config.yaml
n_layer: 10
d_model: 160
n_experts: 192
d_shared_expert: 256
activation: "squared_leaky_relu"
router_score: "softmax"
n_groups: 8
shared_expert_gate: true
lr_router: 0.00187
norm_eps: 1e-06
optimizer: "adam_hyperball"
lr: 0.00728
batch_tokens: [65536, 131072]
dataset: "wikipedia_en"
Below are experts of layer 7 (counted from 0) of a mixture-of-experts language model. Rows are named router (the router's row for the expert), up (a neuron's input weights, with its number) and show model dimensions 0-159. Each number is 50 + 15 x the weight over its row's rms, rounded and kept within 0 to 99.
Before each expert's rows: a language model's description of what the expert responds to. This comes from a sample of Wikipedia text that the model never trained on.

# expert 6
South Asian/Arabic name pieces
router:37 73 49 55 63 46 54 71 56 61 63 53 40 45 29 54 33 24 42 48 34 28 28 65 62 29 50 62 08 37 55 60 50 23 48 44 54 29 78 25 45 70 56 48 47 35 42 78 51 55 55 57 50 48 32 54 30 42 73 45 38 57 28 50 72 60 28 44 52 48 71 39 50 33 47 31 50 46 16 40 52 55 60 57 53 26 25 36 42 68 18 74 43 60 44 44 42 47 60 37 22 36 42 52 14 59 77 55 58 58 61 46 33 48 62 58 29 48 63 45 42 27 62 39 47 48 35 51 52 78 66 64 38 40 27 45 46 84 49 48 28 46 34 74 42 53 42 75 69 46 43 61 12 28 56 33 51 45 74 58
up0:42 55 59 22 39 65 40 55 43 17 71 57 60 59 70 59 52 46 35 50 24 31 47 68 61 65 32 37 33 32 51 47 55 25 26 60 55 39 53 28 58 24 65 41 54 72 44 79 43 58 68 45 30 59 57 48 29 41 66 37 53 57 70 39 51 47 59 73 39 52 44 61 04 71 44 40 42 45 67 57 55 43 68 50 54 54 63 25 66 77 36 39 55 47 55 40 24 46 38 71 33 55 26 32 80 49 48 42 55 60 44 67 57 31 55 91 34 56 58 31 74 41 48 75 37 22 70 43 54 62 46 44 44 66 11 34 59 25 37 37 63 44 40 60 44 66 48 44 68 64 35 46 44 33 22 56 49 62 44 45

# expert 10
Initial S/Sch letters
router:26 65 46 45 52 48 32 57 64 53 60 43 41 59 21 33 28 41 45 43 45 53 28 50 53 31 30 76 43 41 25 61 55 35 59 44 60 43 59 29 44 61 42 48 25 39 46 54 66 59 48 72 49 51 28 63 31 45 68 78 24 27 31 47 81 66 42 65 64 35 79 39 48 39 61 34 56 49 41 53 63 38 73 57 54 46 51 37 35 50 51 66 49 53 18 28 38 35 60 31 35 41 26 55 16 60 56 37 73 45 60 39 42 48 68 52 48 43 74 43 49 28 54 42 63 52 55 65 43 71 59 55 29 30 51 52 45 81 39 60 43 29 29 71 30 55 23 64 49 42 76 48 09 47 81 37 39 19 65 53
up0:52 62 68 43 63 50 29 42 65 65 73 23 30 43 71 65 55 21 42 41 46 50 26 67 36 32 55 57 60 50 41 30 24 46 74 56 47 56 48 77 57 64 50 38 50 36 53 70 57 53 39 88 77 36 63 40 71 45 70 30 36 36 56 51 22 53 50 53 45 55 56 36 35 71 23 63 48 64 50 37 44 32 76 41 60 27 00 54 62 54 42 77 44 44 54 70 55 51 74 26 58 57 41 42 40 68 54 36 69 52 51 44 29 49 58 74 82 50 67 70 52 42 40 34 38 38 57 73 58 36 53 58 54 50 60 55 57 48 54 77 67 56 40 55 43 58 63 48 49 45 54 20 78 43 30 28 31 53 48 62

# expert 29
Initial letter p
router:24 56 43 51 47 58 53 39 55 66 40 49 41 37 46 49 14 46 38 11 41 52 23 49 42 39 33 44 46 29 30 61 60 56 48 39 68 40 68 42 22 45 35 42 37 54 47 49 53 43 47 47 52 37 22 53 52 67 54 57 52 55 48 66 80 71 40 42 48 39 57 42 35 32 66 39 65 18 46 50 36 60 55 61 30 17 24 46 37 71 39 66 41 38 29 25 17 60 53 30 35 31 53 37 23 66 57 37 61 34 61 27 29 65 47 45 36 47 77 26 64 26 45 34 75 61 41 61 44 52 81 55 46 29 47 44 43 65 51 46 51 29 29 54 47 52 34 64 69 57 45 49 07 41 58 31 56 54 51 13
up0:42 53 35 61 63 63 19 39 26 66 51 29 36 39 37 39 62 23 48 47 68 49 73 54 35 42 37 39 30 43 64 56 36 56 40 34 38 52 48 37 39 60 62 65 50 50 69 38 46 56 29 77 69 38 47 31 50 61 46 33 32 50 67 46 56 36 32 72 33 51 57 51 76 58 52 24 60 41 25 57 66 55 60 52 56 40 44 61 51 29 54 72 46 99 62 86 46 47 36 70 48 32 53 31 41 49 47 33 59 39 75 18 44 40 40 34 38 81 76 54 59 43 43 60 82 27 31 69 62 34 10 56 37 41 58 49 77 47 57 59 51 48 45 75 54 36 38 53 45 63 63 63 52 44 67 62 48 51 42 64

# expert 38
Words starting with K
router:32 63 41 68 44 50 51 75 34 48 64 61 35 40 29 44 31 36 42 45 50 30 39 56 33 32 28 59 29 33 36 55 66 48 44 44 78 67 80 24 43 53 37 62 30 27 54 67 70 65 47 75 51 44 15 47 38 37 55 66 45 58 40 67 69 56 28 44 61 32 76 54 24 47 65 55 49 41 37 34 35 53 70 71 35 23 40 50 41 57 43 58 66 42 30 34 39 64 66 29 43 34 39 35 20 55 72 50 72 45 58 26 39 71 52 58 28 61 70 54 70 35 68 61 62 66 42 43 44 44 69 46 30 21 51 36 26 55 46 71 38 37 27 68 41 61 23 61 69 70 64 51 27 49 65 48 62 45 61 53
up0:49 50 53 17 42 25 57 78 39 66 57 38 61 60 36 36 19 28 32 55 59 71 50 75 52 35 46 40 45 61 34 73 43 39 63 38 40 64 60 48 41 41 56 45 48 42 51 57 43 31 40 65 52 23 57 45 46 31 39 45 52 56 41 60 47 57 39 67 66 61 46 49 49 75 30 59 67 64 44 47 41 23 33 53 69 40 48 57 69 41 43 43 48 23 59 64 50 66 42 26 39 18 32 50 56 45 74 44 53 42 54 52 22 38 75 55 51 31 90 52 61 01 27 49 43 61 70 53 73 62 34 38 73 59 41 74 65 55 41 73 61 62 18 54 39 40 63 40 32 68 33 25 53 51 16 55 32 69 58 50

# expert 59
Closing quotes and parentheses
router:40 71 38 52 71 60 32 54 46 61 65 49 44 35 13 33 20 48 59 29 39 35 24 66 44 45 56 54 42 45 45 50 56 27 27 48 62 41 57 59 35 61 42 31 29 46 49 65 44 50 38 60 58 43 31 58 44 62 69 68 41 31 46 45 57 65 35 24 56 35 67 45 45 64 56 47 47 14 27 53 44 54 62 63 45 40 25 34 26 64 34 69 54 46 37 50 52 62 74 09 63 28 44 57 47 75 63 60 51 55 79 43 32 35 65 51 26 53 61 36 52 33 69 45 59 58 28 83 55 65 70 56 42 14 43 39 54 64 20 72 36 36 29 79 44 52 32 58 62 59 48 27 42 48 60 29 31 38 63 31
up0:46 66 52 52 95 78 72 46 49 42 35 65 37 36 80 51 22 60 50 55 53 29 56 83 64 53 47 62 52 55 47 52 41 44 77 60 61 50 58 65 41 32 54 66 51 40 44 57 58 61 33 39 53 40 55 55 54 47 30 70 42 24 33 53 62 43 61 64 19 66 64 39 17 43 44 46 74 23 23 58 65 44 35 89 74 68 53 56 73 36 73 39 69 43 28 44 52 40 19 35 53 42 79 49 40 49 65 52 36 42 42 48 52 43 51 51 43 51 67 59 81 42 31 40 13 46 62 54 34 55 38 29 41 64 39 64 29 60 56 37 69 56 51 36 48 48 46 66 77 39 39 28 74 69 51 54 62 39 45 61

# expert 35
Political party abbreviations
router:41 58 34 38 64 60 53 58 83 57 44 50 52 46 34 50 39 31 42 46 68 45 33 75 49 35 34 52 16 37 44 28 47 21 63 52 67 40 75 43 40 62 50 41 40 45 49 61 55 57 56 57 33 42 32 55 24 54 59 76 34 55 37 76 70 58 44 39 64 40 68 47 56 28 63 51 67 41 39 37 36 38 61 50 41 39 33 39 24 61 23 54 58 62 35 51 24 72 66 21 26 38 22 62 26 85 83 52 65 29 59 40 49 50 48 46 49 58 54 41 57 38 49 09 50 44 39 60 34 47 73 36 37 39 33 53 44 76 39 52 38 54 50 62 61 55 24 41 75 35 57 37 22 19 55 36 52 22 66 47
up0:55 42 39 70 28 46 54 37 75 79 39 70 69 14 51 38 36 54 55 52 32 62 60 30 32 52 58 73 26 42 46 42 42 42 41 60 50 31 89 66 51 35 66 52 56 54 48 41 73 84 40 45 44 69 44 36 54 20 31 49 77 63 42 51 45 34 47 36 59 52 49 28 48 78 51 57 59 44 60 52 34 47 51 42 44 58 52 53 28 36 69 38 57 22 76 49 74 48 35 39 32 45 73 30 57 66 64 57 58 57 30 49 55 44 60 63 63 68 33 18 37 25 43 42 23 46 83 57 49 55 60 73 59 57 53 52 56 49 69 43 61 59 52 46 76 36 68 49 52 51 69 39 63 90 68 31 66 52 80 40

# expert 37
Sentence and line ends
router:28 92 33 64 43 55 65 46 75 44 34 53 49 34 12 36 44 56 48 35 49 40 47 72 36 53 45 52 49 33 48 45 62 42 52 48 66 65 82 29 16 38 44 52 30 51 50 55 53 65 37 63 50 40 21 63 53 44 56 57 54 52 12 52 54 63 39 52 62 38 54 16 56 58 37 45 55 12 45 56 49 33 53 77 53 40 53 47 08 51 48 74 52 41 47 45 53 53 57 42 48 18 47 38 48 58 83 69 69 62 70 40 24 59 62 53 49 64 85 37 66 36 75 24 74 56 28 54 37 70 61 62 37 38 46 33 37 58 52 64 37 33 36 64 57 42 43 64 67 52 52 51 41 47 51 35 37 24 61 41
up0:15 37 63 38 60 69 40 76 30 27 56 51 34 54 39 60 87 51 45 96 64 51 57 42 48 44 57 34 51 45 53 40 34 67 56 56 50 57 64 49 18 49 47 30 63 41 77 49 62 32 65 47 60 76 41 56 46 53 32 58 68 40 40 48 49 42 57 53 49 23 52 50 53 47 48 25 69 70 71 58 37 63 42 62 52 39 45 48 34 52 56 50 43 55 34 51 41 24 77 44 24 52 73 32 42 45 77 34 81 63 08 45 32 38 47 63 44 58 40 21 68 45 78 41 76 63 20 34 42 41 51 38 39 35 51 49 72 44 43 69 59 27 43 34 61 39 42 72 67 40 43 59 58 41 67 51 26 46 30 61

# expert 18
P-initial word starts
router:21 54 58 38 49 60 59 44 57 64 47 47 35 31 33 49 07 41 49 26 25 50 42 57 28 45 52 48 46 31 29 55 49 53 38 39 81 40 67 50 24 56 35 28 46 60 37 39 47 35 60 36 51 45 13 61 48 60 46 51 35 52 52 62 67 68 50 44 40 44 59 42 34 37 72 38 78 34 47 41 58 61 45 65 28 33 27 45 35 57 26 63 51 52 43 27 11 52 49 38 32 38 63 38 15 65 64 48 60 38 63 21 35 53 54 39 36 52 85 41 69 29 57 32 80 66 31 59 38 48 69 54 27 34 34 43 36 80 56 46 47 27 43 42 47 50 49 66 62 61 45 27 33 29 52 34 51 40 50 20
up0:55 46 39 36 57 39 49 54 64 52 51 23 77 45 49 49 41 40 81 68 20 77 73 41 42 57 56 31 34 43 50 31 69 66 56 69 44 41 74 72 62 77 51 66 02 25 33 47 17 51 73 52 59 17 36 66 51 47 49 47 30 54 51 35 49 23 82 19 62 52 53 41 60 49 47 32 46 62 58 27 51 71 59 42 37 74 67 33 44 47 49 57 52 32 62 49 45 71 49 73 36 42 33 43 30 55 47 35 60 66 62 55 38 69 57 39 60 47 13 46 51 35 75 67 46 64 75 77 53 59 42 66 29 61 41 44 50 38 43 54 29 55 60 42 54 62 40 46 62 71 54 49 55 28 42 58 70 59 54 64

# expert 28
Copulas and linking verbs
router:48 81 32 59 71 72 39 56 44 51 58 33 55 37 45 32 40 45 64 12 38 39 39 83 58 43 36 53 16 39 42 58 61 42 33 59 69 37 58 43 27 72 51 53 49 48 44 64 46 54 33 60 51 50 41 57 41 57 59 62 47 26 48 41 71 65 39 60 70 29 58 24 52 47 38 37 53 27 36 67 60 50 62 43 37 62 15 22 29 62 33 74 65 40 20 37 35 52 63 29 48 37 49 65 41 83 52 58 44 67 58 28 34 48 64 74 26 47 51 26 56 38 80 21 44 58 29 64 30 78 49 38 21 51 44 42 43 58 43 72 32 42 39 50 71 74 48 44 59 49 47 39 47 30 74 33 41 59 48 39
up1:55 80 66 65 48 55 56 55 62 47 54 59 68 44 64 42 57 64 27 37 31 53 54 72 54 45 43 52 45 64 49 20 46 58 42 48 37 41 65 24 70 44 51 12 53 43 29 47 49 49 60 58 58 22 48 65 32 33 38 55 72 24 40 55 54 89 55 73 55 45 42 32 40 55 58 41 78 68 50 67 57 24 61 47 66 14 53 63 68 52 86 48 43 48 60 57 35 42 41 31 40 32 37 50 49 67 52 42 46 29 43 65 42 36 65 40 58 52 66 49 38 48 56 32 34 25 66 53 32 61 41 21 67 63 48 68 80 80 60 73 55 06 52 51 62 68 80 38 49 37 55 63 49 56 33 66 22 46 63 59

# expert 19
B-initial word starts
router:25 52 54 70 39 78 36 46 53 55 62 54 62 27 44 57 49 44 71 22 39 49 37 50 51 24 24 45 31 43 32 37 58 49 49 41 72 46 78 37 41 64 54 39 34 55 55 54 51 72 44 64 56 35 18 38 35 63 67 49 53 42 30 56 81 61 47 39 36 43 86 39 63 61 64 24 85 21 46 38 65 65 62 44 23 33 28 31 36 50 43 69 49 54 25 44 40 58 48 30 51 28 49 57 43 57 65 44 52 34 58 31 34 66 53 60 41 58 76 38 81 53 58 20 61 52 24 75 51 65 67 62 28 45 22 45 36 65 44 57 53 43 41 70 62 51 21 54 41 64 47 45 12 50 56 35 41 53 58 49
up1:63 47 47 75 86 37 48 50 48 38 64 37 42 50 47 28 60 80 84 40 12 66 52 59 77 51 38 58 67 61 53 68 71 57 55 95 62 32 50 76 52 35 36 43 46 32 48 51 69 69 45 52 59 57 30 84 66 52 30 53 19 43 51 64 43 54 27 72 58 64 47 42 49 55 61 19 55 54 49 42 67 59 46 45 62 63 74 39 59 51 49 39 39 56 51 24 19 28 83 69 46 33 60 62 28 60 67 57 65 59 52 35 27 45 49 44 48 66 45 57 45 55 49 30 48 54 52 70 85 55 64 51 48 44 58 47 49 53 52 74 52 43 70 29 49 42 38 70 56 37 45 48 35 53 44 33 16 69 57 64